Experts of a small language model.
Size: width 512, vocabulary 32000.
Experts: 288 SwiGLU neurons an expert, 4 picks a token, a sigmoid router.
Training: a variant of Adam for the experts, 4135 steps.
Below are experts of layer 8 (counted from 0) of a mixture-of-experts language model. Rows are named router (the router's row for the expert), gate (a neuron's input weights, with its number), up (a neuron's input weights, with its number), down (a neuron's output weights, with its number) and show model dimensions 384-511. Each number is 500 + 25 x the weight over its row's rms, rounded and kept within 0 to 999. Numbers have three digits each.
Before each expert's rows: a language model's description of what the expert responds to; "mostly gets" lists some tokens that are sent to it at least half of the time. This comes from a sample of Wikipedia text that the model never trained on.

# expert 11
What it handles: Function words in prose
mostly gets: " has", " is", " was", " have", " also", " are"
router:475538485499545495548484493477528533476536492498507508524460540537477479471503495477523507504462483488435550496550525476533472463471508489510491509475509462487551495495497481509461470484488451513505458500492474507520566499511498482471496453486468496521531457499498511517494514470536499488477503506506524531463500522498493467513504458467498508510527511513499487493468483507479456498484
gate0:479500517454534483514533484536467491535516509482521451562525505535517459545495525490459501476441524548507480479520509504493492531563487507458510510477546488458497515504561532513478471511543454497507538501508525519506498499475501558502498532497510496520500539477507551528455483486520489481534533558472463503482524457469500522501525497476467464456478519522509483514457496537451550484470
up0:485549454521508470495508483502504529521518521487493493488499479506512431498489464524546488459504498521502514526487501484513493472469494503529480476492526496482520519512515491494527494484469488498501473488513454498498495493497500487490517511525509525522470474475475523529491455505437460504502506484511489503510482528501523532513469472523496545487516531495478484538498448479482476453478
down0:491443491472496474504483511546525516475483498536507519475517502522510472520459510505470512510505504504482521517513509494504539526458500484456510530512463479494523490502537495471515517491508487448554445474499467490512541513475490490484501462486490517530469539536517515485498555562462493502507432451493460474497524513537504490567476526489480503528520483479480512478479456500513479478489
gate1:525491506531523486493469480494505493460530538507494475473491542494504534482461499530549502472483491490450510520462476526442534447436552505518524500446470484534494547528465513498466512537493515483505454511510471502492472474515496500510521474482467466507536499500489489466506486501490448468473519536525552506562498464445491493496526483493471507508460515513483487481509525516462484489530
up1:522490525508484513486471498516464521502546470501485474507515477512490455461495517529500507529543543501491509505496498516511496443484543475508550502518486472503502510510499495477484485487520471527492477493466452504505500486505488517513516502515498516517514508533541471480514506484469487462527501524461496493475489524480481534489509477503497490556495500500445492539512490526523479518480
down1:563476479471504523477469495509507523461484481497544502502492500460507482492516502464486544491495488461508509490527514509501473530514560543489528512528496518538530502506502555507534455530511486508525539509543542486522562479457502525503471447518506470525494519477499522485495526526536490504504483492464506457504503487509477509514482479517517505482471479503504502502519483535488513484515
gate2:509523508449465519505507471479445490499479484504506533498489494535482501477455504486513530535507521502493529504474477498490514472534491529509473466471438493519508503452530540499502513495485553522492471444533508511469485531491516555534508520473522514512503453535527502522484468496502506486483498516448479514493479534492555491487521562441483476472468523461475540506492529449504468469495
up2:521542508533479516517489487486538538497488550536516477494498530525541501469485552553458534478474477514501482503485506524470489490516449531459521500528503474482537552497562551532503458464479507503492473469533488458501500496508505500466493515499514437483500510514501516503520485496529468476502507526494539505520513507532538450519514476525547481514438523483501461510522534503516494505531
down2:475531514498483494541499514482510483506498483495499502432497501526474511471506512526490472494547473470540546494463531496510542498501446505465486513488481489515500511477512420459469514416494528529491479481455482488520424479531460530545482490503521505489538471474472537492473518489512508495507480475505503501500484488471499473537507487515510503486524535534544498516473477479491505485499
gate3:533538504477500519494511473478491510485506518545536518507515509490525492497520508506445515540448465523532517542515542469488476524492509510533544560572498457521522501481517477471483446477486487536471518549511531505519516477475471534502472519482477482508487539484518501487463503496448536490487506473461472539472494519530518505488478443492523528470469485517507502464478502537463507486504
up3:493466487491492464487512491507477522496480496486496473515488504505483517490514480519535500471515498537500516462460425486528485473490493502501495500482469499516514497498508466528550460524489505492518557448434491468497498490489505517517520497447481519504492505527486505541464529492521509482492470511482497506465469493455475554503498542523478540521491521462481510528491487489554483477501
down3:497462491522508522528490536471490557470500485498514474466479483487507490522522487479512505457508531539525516472532556522538481493488518493496483489462491472527495470506511466489517511507511491531501528512463485509501513509497496535532458507515484506511485511466463541503538460521479442524500503515539497454510554466480519471529472491491522474505447519512484489531490482457549442473509
gate4:443508459478499522536515485505493483489476456492481511499526514494492497480500506485515491502486475506480462518490528493446490527499475459456472521489513493493439479495497538487490519445524532483528535506492524488513459494496465479489435539518532511503526489508511515514534521492535447500523430507500485489524500494550490490513504542499502459485505507486521466477501466524498524501472
up4:542522518501490499480527503522508500479461497509460507489509498496486501542506465499493518530528484517466507508496504505504505486518487507505488532505529507541506538499484498500496492525495512465506459500503481516451530484506508578470500499494514455505488486495529455481498550529488509516470515525467475506495495485483487518477470503517486541518485491504465496482498528489491464521510
down4:484463490458535524506472537488465464484509477458471492517491508476518520539489509504510479531489525534510492477464487481504492515484451504546472469501537530520520501484480515494533505486427494481509498492505485655515509477520480485520482529514497498486512470493495481533505512514533527483529505484544528456538504480501547487500494543516471513519463534530493498471549488515492503523494
gate5:466511522486523540514494512486514510513501482477504556484517460448510477548523492522485528512513490531476511507513520523532479560520496485509471537486529508507489546432505494485550502461469510508529495484493546519482544502493484528525505500487517469553526505449549507495463508475506503485499484468520529461506529477483513511433538522479536488497482488528500524506494469487514473479502
up5:537487480558450504509445489520501552490480528512508507514502470507539504493523545498531511468465507435477502558428506480494491499502514515518534521490490492491496489510496478549531487518552470506497531501517490475507527527530462504531485502464468452508522479534502505513529494496501484533511517469546482522536477459494507503502511523477484525492515510505485484495456496539488525563516
down5:506500510507474501491482488495491565460497506542479482545488512503481506494498483492499583520540484488483494522507493545540501514523494506491534493478486490501472504502490514505540513493530483483488519481487480509459485493512490479507490515489511519548521506524536467523463465522514537486515510533535453542491477468506520528489484513461517502518507520446475478508479469482504516558498
gate6:462504541493511482508501483484461561487490530473499524475470500517505485532482480455547501487503480485507526458501492470491529466516485475514507518520518522536524487539518449473519461497517449481512487499493485489451513512503468530523514538496469499471473556527472481503537477495510504511497495512489466534500490470526478515486457516500482504460493540506545478528496495535495460511488
up6:556492517497511491461516475540499460446515483492481467530486530493495486508519503520464521474533496476515511514545529482512521524512484578473527495498511525519471500510509488486485468495506511483487462510527462520517486504488481496483468521531479399521556505509482529469508517512526457512468489528492499504516533506512490453539521491486531522516502488469494484501496491477503500505512
down6:485481493489495472478522505495498461493520493470520469445467479512534480484526508500504494473515553542485493537470494503465509440476511493520493507504471524492511484523523518466541504455505507489476485543494504673475481492521477498505487559523521499492495487488524494504547523471543503519496497460532503481536505489550541457527491518477545474482496509497489536540523530499515477514506
gate7:524514504457496465489491452499468482511486502522512514496521517549564551470464504509509473494495494510517501560459485457512481471488506488508488485502494515496476523471514503472524472469508494573503502494496509498481519476494490501534481500497482472451514456501481486515522482508505543500517486449497494546493510481486521492491504530490577484467464489498466513521512500503493540467533
up7:511489450489544518491497503457521541475553507476491461514482521506528471514472503492465455496522459479500487536524481479527499530520481486461478434460485498495488473506463529478572522473510499528466496477516479469565502556521503480476510550512476541501534449435521482459518491503509482524492507462473497530523486544471501513473482498509528476516517494496538503458485501484494499490528
down7:515458514490510509495492511454518475525514496510495515521526492500491508502466454523518496504480499529488476528481469476512539503489500513480542472514450506465470522492484499471479497456500515498516467483500494611520553519475490505475483519442479524486524494482518497496522516478498505478518467513491497500496497489455518498445502549513448525466500509521515496480503457528482520474507
gate8:512500492436515510504447520473522505517507482486531459531529493483487519502530485483484533501496495489489512505479493488516534517526473512493524482523509504517497535477465495487476499516488503513519487456485473501536537531520490496486497478454494499496477433479501512457514489463528492488517477468497530557490486472492480485512544530484495474487486508481525512509511495501501494498518
up8:495504539503471528530486479493497531491523520515500494478511538521532498480476489508551485520532484516512504496476502504531508499535510530513506481499489511447505487476498486471549545451481513511530442537491475509515468508489571498533518521470495496470456486530458463517460552490512542516498514458540532485512503533512496468512533453526495526569486534475527497539488477525500495474514
down8:485460465494504501461490485495494524525525453521458467458528502504537481527545478499508484521497497505538479481490544479505484502500520455499527517522489493495497521506528491501490504457480501507500480470516474584514505524466529500482510519509513480459513549472505458551523492531473524463540489501527507496515470463520515501520470490457496480467552550497497463494539495505436475483476
gate9:513509493496487543499456491494476511475479489522511512554491500516484466507512464485529537476511445509559534482526484450540470537506475490491533528522513497515545514499522474449519489542536465491507484521465498488448511504489465483492509521479534518435515495495456529507506507503517485509499536446445507539489484508479487514511482476494526533491517466484539535471514490514472505490503
up9:496463491526516511489501536492488563495518506497510517512536480508517485489516466489524496480496518519494495467528517502470458530548488515428546490551460494483521432475523511556449472452500510544515533506491502490476525476507491494493491450529517501497480514461479475520510489477520465482521498484482477534483484542465506508501533557451492470485534493518508494477480485481507531507514
down9:494450477488469507448513480519489470475496575492507510529513458441471479525448495487506529506517508485482498530512489505516487565502496464492535484500549519494486477478512480508483506478498477479497508458489549484520497488464518486498476523473491464561511492507539475540525519483519498481486517512493512516515514476487511549502504470537508544481520480468531544531510516494489507547508
gate10:520464514489513497529482469529494510449520436473515530481489527543545531475451514473504506464484469482490507538530474456505508463498496483492522509497474537460483482480494473514524505527529509466550496480433454512466494467523502456482465505448465515482532522524459511502517495519502537479503477473500491533527474489530541482501506540459506498500494505513505478501460493478483487485504
up10:449520542527491517513516551542498507496493498463511495521479454528502505478542508505488509429469523488458504487501501492477541525500510515542486500494470452484538451551497507528484481467472487497479539485534516477482510502508458497465473505515507515485474482495520537529565505511493477505482532519513500502485473527480497512546499470485494501506465480536488485445490469517492495524496
down10:477496513497467479502508478534466495528520506473496467504485471488479529533465528553532535488501495532473462547530520502517456480513477515477453475489518460505455492497537512452495481505511529522473507483554501534470421541509521539475500509516480480516478512530496482521506540478468453493510503458514538518508472472501503444532501469510483506533521480490494502462485483491505482507512
gate11:514538464499507487484490529469484502475518529536500492552532495535510507469426510480441500509518477460541489491475487484467509501488510507507511527529535467516521509513527497493511497532507480509517536511477501507491509493471509492519510522479544471541494515489498533500503520508549494479523465502466515512489468447496512465503531474523520488497528531504537508498533472514486529470504
up11:470570492490503419470532523456511500469523525471467472507525543498493496469491535546470497490499543499520468523469484470492505464455511543560470495539515485523503492479456486512499506522465523549503498475506477486531505549534476442531516490522473474549490521457494543495499479527479492525477496555475533486492485522510487489482497498451495483506515499517539449494533463479513498498540
down11:515558478522543458520517506476498509471487506513487467487514486517471480483481489489545516500535553531498495489495472436505503509480509571525495521534503500529545552500483466493507482502500519512497488475506495402519482513509501520553483525502473483480479478489459487515529457495479505456492514570500542493491483477523533502508548516513492492451541512536502507542460482488531528467521
gate12:471544496451526471576508528496468480508508476504501529486512495505445483494528504491476523505460497515499511437511508487493481483512491510494466506506473464497545498451552525482462510481493527520524481463464477488433487530500500555490444513504454484517491480522486484486478511493483491490550465522471523462554507497516530512482503503457473473496497473510472520437506492476514491495477
up12:416483530513503484532512513489493525491516483494486520497480506499468520499470483486501518497469493505517507480512489463538501514510505486513483494506468477511531508481496479512448510456511476478493468464531504490464520509493522495499503465519491506522464500472491491490487515522451536547533527534518510470531522533505488541502511488503480474486483477465502473496463514501505495458498
down12:486510452472500507561512524462510518521473524505507517487499476507491502513470507500528529500493453524513492485504491478550475455503538512503545495510480486504511519470493499484487479471495477515515475471486516405482524514518511538474509504547513497465468478506482534490442512494502545511487513544520491507518495521497505517528447472535489454477493498511481504496494539507506506499500
gate13:555573498486549490571505495481540468455526549498488442514473475524475517527487513513505467507527499511509488519453524522542525468554464502492527486526466517510518498430517508494530468509495476536507489465520475500494466499542451497523511507468539500464479506520517521509463538519489442487508531466514527523459517512461483500539501481471496474507523526517508481506498475388533484476468
up13:446483537525514451506515512543492468553497497487565535514516485500502465516507494510479470480488550482487489473498527461441496495494506499516511522526498482506501520501520521500508502517511490507507521511490504528514490520487474484485539513504513524549509533487529527527495492520557497472539507526471456495534467504508535519515489508495495499513536514500479498474474490499504495539476
down13:498510440521506519474520509516481474487495485533465478533481490513511486520538496517516493497525495531479498548493476493506483510551543487527572476552483480488537519526481554491491526502445511487483510518516466534491461437483467471458540520487521508500530504468530505521465506525466494471543501504484459491543492532486501526479498524480465512508538542483439509506507497522518487522516
gate14:530514487463507481511488512476534476488504470515487482484528504489504488492478502502486498464482525510476533509477516493481511485505481539510510436502546526562508457490449581466500491494528485487504497516513439499521510487493499504516481504491472520537480541493561463518464507514546503483536480480500517513495494491517505508476507471483482508477486501540496508529450437470483429524522
up14:535493505463504512542478480532506500532533496490504507496512475455517488524515474476493531487492499530509480486514499516485516504595469473490542478457502465543511473516507514476491480489495435522506498492463496510510497509484484463486490516514498502508501494503456452480471530512537515525521520477522486491439550539453508530524506516506512446496488507508500498485489532485513527496462
down14:497528485489478518506480488492504507481477455546506485505509501525496483499514494518481555466506528499503490469546494501465499466503458499499502495522472483480518535532456504538471470533516450522510444545519557503520500544522530513494554498505487531461539517502481494462542508480495489481512523531475474527489520579507520521527553473492494531477516478522497502512489501541529449470500
gate15:523481520493494460507524432482519489488486478495496520498509503485486509535475516475537522513459511481472492468524524511505565475473533518505500529496541478515515497530462500428460508512496482495491509542555530511471521513523481479502496491454523518484491480513522466475502488489562497500523508511506552492505512453493528447506518501498508457472495507491507483513474473450465451516497
up15:541474502501477511517499495493509553499552533492471506540488514530510522490489499516472432519446490515525511503453508509525460496478500493514522507534481526527524503532486529470484458431474440543471456494475505494488482494498496527510490505512500491533456476467498487583496507505495482481498497454485504501481489514475512528479479515480472541502504523451532533495540497489457516481474
down15:540509516533512456517462510521510509521510494494503460525480519512428447499510496516512530542482517464505492462489514503489524501492494530524484504525539506477451494538487499515505481459505504499554450533498494554505495499524580528440503504482458507515527419497510495514537519542503475505519494502485542465478528502480548516454502484503489497528499484483511479477480524503493518494487
gate16:479525493505474483492479501517472486466491515517467509524490449482507454557534495539493528463466469486499486490464513485509547511504497484495519500513483530542528496520491496501457475510483492517536536523460490514449511436499502491514492490421507482525514523504487549528469527504464521491490525487501495492507498498459486516515499464518503477490492524497460489505518497492489495517519
up16:528519480468470477473508483496494557507532474508486498481489504485502511519517478503501457482494473500499509506514496462465495503488464509459478505471519501514505543504482473462479506499492462533503520538468511497508501505505489465485505465523482487508440490465501477509488502479487495435502498524522498494454557504512483508509522502510495535503474534493480490524561489520452475509509
down16:500534478526500528483514560512496529475539527515495508476458491501471507496460485519537487513511504509477520514504504496506476480478486501509461450503468485466543495463516517513462506502507503527470507508506523495530569511495511492489496458538496490459493479443540535529517538481511564467468503515547530523481498535512509496519508488484484463478496498499495500547588471521526454534528
gate17:476513506479512487487472518536489480492519517513562551501517514488472548481498515486538507462487517452503528500511546519511532490463490521530438523504525486533495542497544462474514493494515527476469463460530478493448556500482520489548503484467529500475499468503519515498536531497561491514529491549510542455499457522491497505506511499506502492523478523472504514522517498515499513497502
up17:556518514523493486540550586470478484471502540475492451526504479481519516502523507470470500529460511521494492488532507541506481518498515535478501467540498495490508497499479526478489507498543486483526516513464471481526497496498497475477514526467487535512502474516478519502508487506476477490478476478510518533483512490470524506516475472491485513503503510517514491512489481454496468486524
down17:519494534478462505506514494457485516479509501470486496511514460435507485543541536493502515518496489500488473520487495504475462457518453487520496503487490507469515486522484507534536518505502487493533503462502502552493477506515473476469529506476432471492486512480509523499480442496540515518512520464489494485502490487482464497494501527507513503531495522545469512504477529522463466489489
gate18:517470530520515505460511491495485504467489445516509491483483541499534470532517497513499464525513462498471497470537501478491479489474503507520489518471522492528524488488515499468534503521493478474507507509508501465474513463510442515519489503494489477460532483505520507485499520496491512516462504527511455512485462469527478509503499497499524464518509516529531514527450476531490518501447
up18:499507539472507516452491528478481494459498466499477518502496556478553510536519424532536497518485448522487510484552492475511466475506447484501488520493536475513489529496530515477545498503516552529507536513501500466501501552508466483514524507503498492499512471491491506497481494496489503544522468507509489457486460472485522490530512496547525512528434471558505525555499484491507515507476
down18:492538539493502464495529497444492464521524492509479515472497466516503490522493454475520509478496495499482461574473514485486528495498438486494490492525504498498485468507499492537507508473488482460497520513517556397485502470465511558492471473522502471483535496535484507488469482536511484542492465458516470488493506468499493508501463493541495533525485475539496477524529518516493515490498
gate19:497468529543483521467470509477483535497512501504476510488541487514518558500499554526526456485468521531466495517526532512517512515494528517490488533526506512495516554498457512483491499532490479489538466498478537498502517500503554478472504500477462509511506519490499460492518495532520536510511457539492468478515534472522524474458468488471470518528501483540521493494524511499440552473554
up19:534525497499519510503481489523448441457525508509482513480478472532542513486480505489526497497516551486494536482498498525493523502492518479479562447502490472494528481452505453464511439474499507510491471492546474489535550533509439539463499495544481525517504512521524479488486528452455522484481484458494506539494479469489474455476496500530459509498485438514498506503538550508486489450537
down19:473476498522554516504511508524488452483493496477527506455499467507455511532513500527519503475468499529504436524540523495539513535510511504500490478549467498492451480472525510536488495512468497475498525540537532494517496511507521463500482547471491537524534530472470530502469489497523498506499482483563530547527474552506510495530513510500451487496510489516491475482514473498509499505526
gate20:470498468514483485523511487473527491513496474529545444544512498511499511466454525504517506509507490514554513499465456459484507496505516444526461481479452513503501488493491495528527487539496515485523545532485479510501505487498520451484536500464509564528484495461503511506505487482509514469547507469497532514456468508503496512491459473509494530503517494483483468534480492498507499470514
up20:491501506508499489509504537503512502551490503528498498502482458485473481477517467530504544487496516483513503522497527491474512507508469480498477485525510499518507521487497514512513508479502505528500505516468517496544509480461498506487500470490496508505547484489527481524510519546447538512467513508488550488555499495532535499499507475507458529503495533478503467567511529494492549477489
down20:433532496513482496471483518521488475554481510498558482502490469509506505468499490480491490489505501487514495490472488469503513474490499519521507488497510505487474513506469544519552481485501468477511501492508513489520491493465491470499510505498477514452500492479473440491487505506500518509545508461526541478514530490499541514514469505458508552467507524520496533490504480466513470477481
gate21:499455525498504488505488476490440455489504504510500494481540524487536479501488455477557507494478510500499508527553519527512470518520546481480478517531519490517480480507491481493501439487507486533479507494484504525491476519476480504503507543499471516510532511449468494474554517505505425495480503515518534499487484485477492516517511544498487452483461470525520475501505521454494508491531
up21:488474476453534494465532462456462518458499475512462472464516487489522539505496470510533485504471505506489502476512570478511471531502499498488473481523500497525479503511429517480476522515537493483471518517458497487505502509460485502479528506491492509493484469452524538523517488490495491486526494501507473508511498501478504543500500503499504502500505467521474508543519502478521500476549
down21:495493510484530515492532488494481493519470505494483499513490485493479512494468521528545477484465490503509470471503511528506441490490503495497490503529514540530460539526524511520479527502553488556505468529481524478506506514430488486469491499495516532478521465467502519507487511468505508488505515517522499477502497473457480478452519532509474503535542474532514482521535543495519506534477
gate22:464495482546488481519540523482488552541535465476510452503497425520489494534521484498477496502447515486485536530490502471539473481510521504452526476485500505501497518532475498492477505468486480511483486475460471540508531497507479470484528499447492548524493500483487540526499510524494526451498471443470480512492506479474504540491467483459485445499540518536463499536507491490562519504481
up22:496486506509477546518496550476516496485510460496518498502529489464478518522508499513524495510495500469510482496520487547488492505482521508474541520447515513530492481512503472502495513487478512494490493473456519500483500493490547491482483540520508486481482530527503486545520488520484510518483495518493503495542470524482514507510523508514496505514473541488541508490502500519476537538474
down22:465445513501504532535477524483492517488505488459476490479588528480507538537498450458481501521488498497540526485555500514478493480474484539461475493448482489491471507518500488490522527522541508517493494493482476514509524473518534495497554504460512501497460511475497450483497491513481523469455477474497513498513469499475502466490497499520505522547472491522508472529514491516558508484490
gate23:466496529495493502484500519478479501462453557453497489512538478545552505514514541472500497511459483510530519512499490526497480489502508500508506499492473546483484473532481532517516477485512451538514512468513489496510455483507479500524537531492492516521519438527544517522541500443509493514531479465519477510511508475483511495466521480497523496512470480510474482491464492494511530490488
up23:495474525502495474478439482492469500489467503507495490509529469511511480508502544505488508569482513532517523498516462556491454502479561522483505517494487493486538482505516546472502456492495451517536447453457512511540462478570519514503558513492497511498477496517501497533503486500505464512512474569482499469535546501490512504500503508532549505515486463536448503475468503480497527528517
down23:470474481502487472537458470529539510480520509517530479527509497526506489510478531474507505518511459490499495479507497487512484519451534488507461477486524504537535502501501483493531496537536517504524510507532531315502492473483512495528505480441517474557500516505469488548518500495520475495490504515527529457526482506502524564491494450502513506557496488498530499513534494529557475517511
gate24:483529524467489485497462503494506499511504527522511472491474533500491493502472500507502489460491475541497515519551563501537492528468465449503471526499506494488467514435529456478495503471495533503516506452498502496469498506520494477490478454484529461475499512469476490490431524526511508509483515547536480469470440502503525472458502509513519522500508560508506507458483507552435489494463
up24:488492535504536504471505477449486448549430500523497486470569533495505478522464497504526475525502509508506475512467503532488480524460511533521493458521528488504468498504463506520509519488490557445500502469510496530532487520517514520476492513459518467492499493496511515455493471496451513527484518548524511505460467470536504504523500540503480516514485490487491456508486500526534506507525
down24:524470498496533500515492497482539519492507500542513445512482455482492464530488486429482539496496508497513469517495469517507503522524473481497483510510507482517535501513498534494485498487512490494446480491484505650526473480510500504486511527521467504517480528522473490520539487492489487491484505504504491532495502483511485504468527476519513531478511478521483501519513486528496466462479
gate25:502515508476520546497479502474489498488517509443532516518506482500506496441502497487509498469474489470482522518534550508471466542545512484528453541528498473504481455511478456516472509491478504474483532471513501484505516509531472489504480512515497503494538457518528489501541465503506490535487491487488494498511486495461488500453510500478512501479517522474474500477493473513472484508477
up25:490528471455478492496477512515543480489534498515491461552531461488517482507540495495507557502528534506508476521546493484532507492520499510507518486446484459504524515430479481461496470472509548544470534487471477503534515478532491535516508499495483497491494445503505512518525480492511480495493526491503481495504500472480527466495495498522544511458473529525479490505525484488493502486512
down25:501507533460469534529467511468517483480496547495522539483538514491460520465476510474479495498538503482468517506489497509437491520486489524453474506532474486489497474528490449534533539520485496511500511501501456508506479516538500513482491514522488476491484469515511472474517480474500531499466510489493502507499487516453521522433474488521522482459501462505495511491467474519534465530506
gate26:473468501478481509590497452473467521480494518481534452475467514493533513505521490472498501510467541481430481498530499480508484527495559511497431521476506493476518465573507491492510487512464497503494496482473498523463510513493471477503557517505500479538513530496513538505463500470576494489508498439514524532513493501535485501456492492506499513509485506489527479470515495495469513517470
up26:504525489473558453443522527473492480491483477525481539499534532529532554486465521483538492478499483493492484541455507511495494452487505541511602493529454527525497495533541484536532484553498478500507540506522466505479487438521494538504506522483509519480512496459522487534474513501470518491494499461532483500516485499486497480519467510493478484486488523552497516552497498511463466491562
down26:519476484510534519491478495462532510490468531486520516528485501510464501553499489483480451485479528496517516514528532504478490468509497484507552485507505508471482534466499481503486489484504523488490489478551494559498558518509457495489493535517539485497496471511514508479492483518509506507504506473476490482511535510474480445500483449521501476519509508490496513523500505503449472484523
gate27:452512482509492490498489458486490534511503496514501512524518430556488487504544464517510489498489516473469489559476516497450486473551544508508520522508452494473481473529486522526463534482499499508480462467534506503544465506452496495539492522540494517544503514510502539542513470511506538531512485498506511479443481477529504511459548496430542508488507519506451478469463506489479545514490
up27:517442481465482542533501487518502484478456539434460517516498493490486542502520482501487474490518529529485514474576480520510511508514488488503468524505510487467489502508535507509486530477488564452545526546498470487503477520502530462490486461492501547449497504471470502501464462503510502455534488530493432500549540525492514493503498521502531486511529504480511518465481490458513468514483
down27:535550494500504521509535534493497504534515503539482523527513503525501521484475516497542505454462466476474487484540515499502509506499475516477499495507481494482516477489525484465476519505501485531498473518492506556541486510522482501481468487541510473491531469494475470501475482502465471512453501506476517550507500523494484516519506438500512490502505482472485540468472472529454453522488
gate28:531489504544471489558505501516522466511512517542499489491474502511491477515491477509501473509489529522491484474498502494504476473495482467517532513463464508488464498482482513507537519481456510511460485508474472500469558489530521528492540493457507505496504505497494530524508466534475549469491457487469503524500495448512470499502449528462520487525526484493481554517506504509507510495488
up28:534515465498509479514508506479518509546459517476470494481518518471462526466466495511450464512503495456508477465468507488493526534487526494483451496510489463470482507534533488428540561512485510460508518504539506488536533512516540509485544484494489512526464504484531539497498501496475502509466498510542500489490456517459540526572502488481498483521525497499504518480532499513481505546502
down28:511484470488497454496447500488499497457502519521470521502512503498488554511470503526464521508493513530504506507474478490555520503479487494511542483488492457486503474517535489480500491469519540499494491469492526576501474534509511503523522520497472514531483478504529507475505480479463479483519519535454540513476519549507551488520531473523461494475504513484543482511489511523494461465553
gate29:514521515498514504569486452508533542450493550487535522497525460521457524461462486507466496518549519501484495495557472503502486501495492498547515512509507526508489467527456514462536540492515483522487478482506481499527497529446512506479506499519502498474511497488533482514501506498562502458530489506475477477478456502487512511516482448498488497529470504499492491480527480502504519480540
up29:533519516515478511532514514482489455492515503504488543496488454525531489530488498484471512496484518504505478508465488552488482542524530506476479513523497499527523473466508478469461453469484497473545532509488487498507524514544467510522485520501482488545456502468514481502525496490529489515492516493476507510501530496511503476478499516505483494494528491520525473510458485486500506495479
down29:445485502500507482513485554481502520511534485510492550465491485506493512557519464489517485488471493510482521496534521509464500531512523523499480485560510480477514550463501491505479537520492498550489507498467505531467532474508529539483521489506506499485483467504487511472448510504489514505457477495524468512516478464474495516517511542480466506537517487520491479504535513534527524534485
gate30:471541484487521514536519472524463494538475502504531516523514533500498522498507530451496458498535532494513499528463504510485516492490483504479477434467496497457505494494504504522493572511483519521502479491441541502474476486491487503507518501500529456488499504529518499517475467503517439468525479514560513510480481501478518455515425525511486532500511533508490506544505533501482523508482
up30:479499505554491511505517514485534486492493492504513501503486498483493539486511501514431490481515508466482521516491522477494542480455494460491491511586490476470492473481411503501530498497508520497509501534512480479585473523512480502475480502496544512482510490460504563470515561520518467561487495509448506508511534512501504527537528520503489509513484491499545497482528517497506522496548
down30:546475478509495490452498461527493486475494523505484560526505463529489553441491479495477516480500502522495517533506521495531504491470525563472522488490511487504521495494518537515515505501518466486509521447474479541461511493520493551511480498494553508537477575490493461536490474474436472502489497510490523526517518474492492513485520498474507467493522501507488476484493474477562501500533
gate31:524503529491499623499475535486544524505493464500519517493503574516542493489500497492476515502508495463478483463508487524448485510489528509491499484510547466499524481523481528521485483527494519507498488474510499499485492479515460439517486512511521538499532492474477489480540486462517514505519483493505511520529516484510504526487507483491492510498483498487433486483481502507530520509524
up31:560509487520536500493516527502539504530465508547560475466504512506485489483558515527478514501517532495556471504469519487487473506519485452497497474504483567499479453502522522502508492472470539516521463485502492507482492493518502502518501511482524498464513499482496493515508526478499529495550502444523486512507505506533526506490509481465554486480525489528486508479512527512515511512517
down31:488524513525514511553495561468536499499509479478509512505477497520441497460509438475546538489503528457444530517508498518487487536505512475510492558507491459490499480506527459500463492474458476525472475472472455520500529467486506463490504501487497491492486520498510521503528494471526523505509535529481506516462517482506509486485577504484490504537470491494492519481470548521552556524532
gate32:510512506457543559485473526467506520520466539494517512494543494499498505494529490454519509466466505484467535503492491486538532526527510479497512453521462521506440438487519479493473511483463520464488499478525491502442516472488484518479527497460475472534424469513506492492542498472518514503515525484522546493501526470493512481511525500520499488469537529497472462528529485462484515500499
up32:502527494505518502472477526521455493551488530496500553496488517523501478535521514499460478540497508552460507515450526485478521464503509490555498486489484532532515493474485500522484470497511558506503482434514514511481502505486492474488481461532517501485471492515526502466545498514528504556514457544510520516474520471516475526505540497499497480483486534506483490495513497529472509473512
down32:469514486516505501471509520479468496500512506566506472515485495546476477468502501492474509547485494507528488543479509507493541508473492519482474498457473527553520443458538505457466510501490548494509512520509525465493561503494531534517455488513527489527555501478492508514491523463487489516473497520499509475494471488476506461465531507492501453514463457487545465503562499489524509513526
gate33:496503484524510509461514492510482478504484527514490482537550474537475531565520522481470504511523508491482503548501463472474473497516457511526505453510487554501558491463523556507511535525478494526508489526504522517529523500535528554508511530470531523556518503509546516485472516502503523487525454513490502518519512510511501495494469487489556499468552497513465496482491494458442534496479
up33:537546472553493465481504481528498508558550531563517499553489518521490475503491478500537518503476501503454502507454528485478567513523497491510531491471472529517466523467505528469549482459501528518511546529531516505474525511494495462498487484466524488490490508487515505481523504525498457506480503501476523536508519498517521522535514496530511492466464512490525568538525495497479530489512
down33:496538459500529500513509504528503485507482490476507454525498508467482536498499545519473488489529541516490513518479525467498516512533516531507528526501492512495496489512463526546493468494500464485489514513516492455423482476517504552449511520514505521429492471493519512470482494531488509504463473489540464505505472514475469502509499480478528514488501524503494501508458500480547541537462
gate34:496428472541497482497468532508517492481472476556495463520496555504524501518521477496473528541459569522539476505518496483531507524520533495484503519477520525469531491459510477501505474517491515516472515471509504515483471487515478475523523492500518490519494494535513501536465510516500505552529461481512512519487450490548495456513485500538482497508504488545493483499498514509507525486513
up34:455537512486498484483523452485503502498444528477499514464478504473504512502519476509525520480508552518472482543492517493493485516495505498522473463519455517527517485509474512485520509573485508463503501533491510475508499512494475469518481506494475546538516525490520475532501521446529478517545525479511526507502508520500558448505526482498543484513545449469497515496472463478556501465561
down34:470494524505499491510539462475506484498462490501533475487491493501454506476498526538474477505510481482489501500497520494490514500435478467499476495497484486476449515506479535521530508505503557550481507507506511387497493487484517505495462500456457492480500506485481549471528508506520531468515545543476513499518478517514507474516497508526494487512515483507491496522499482563552469475485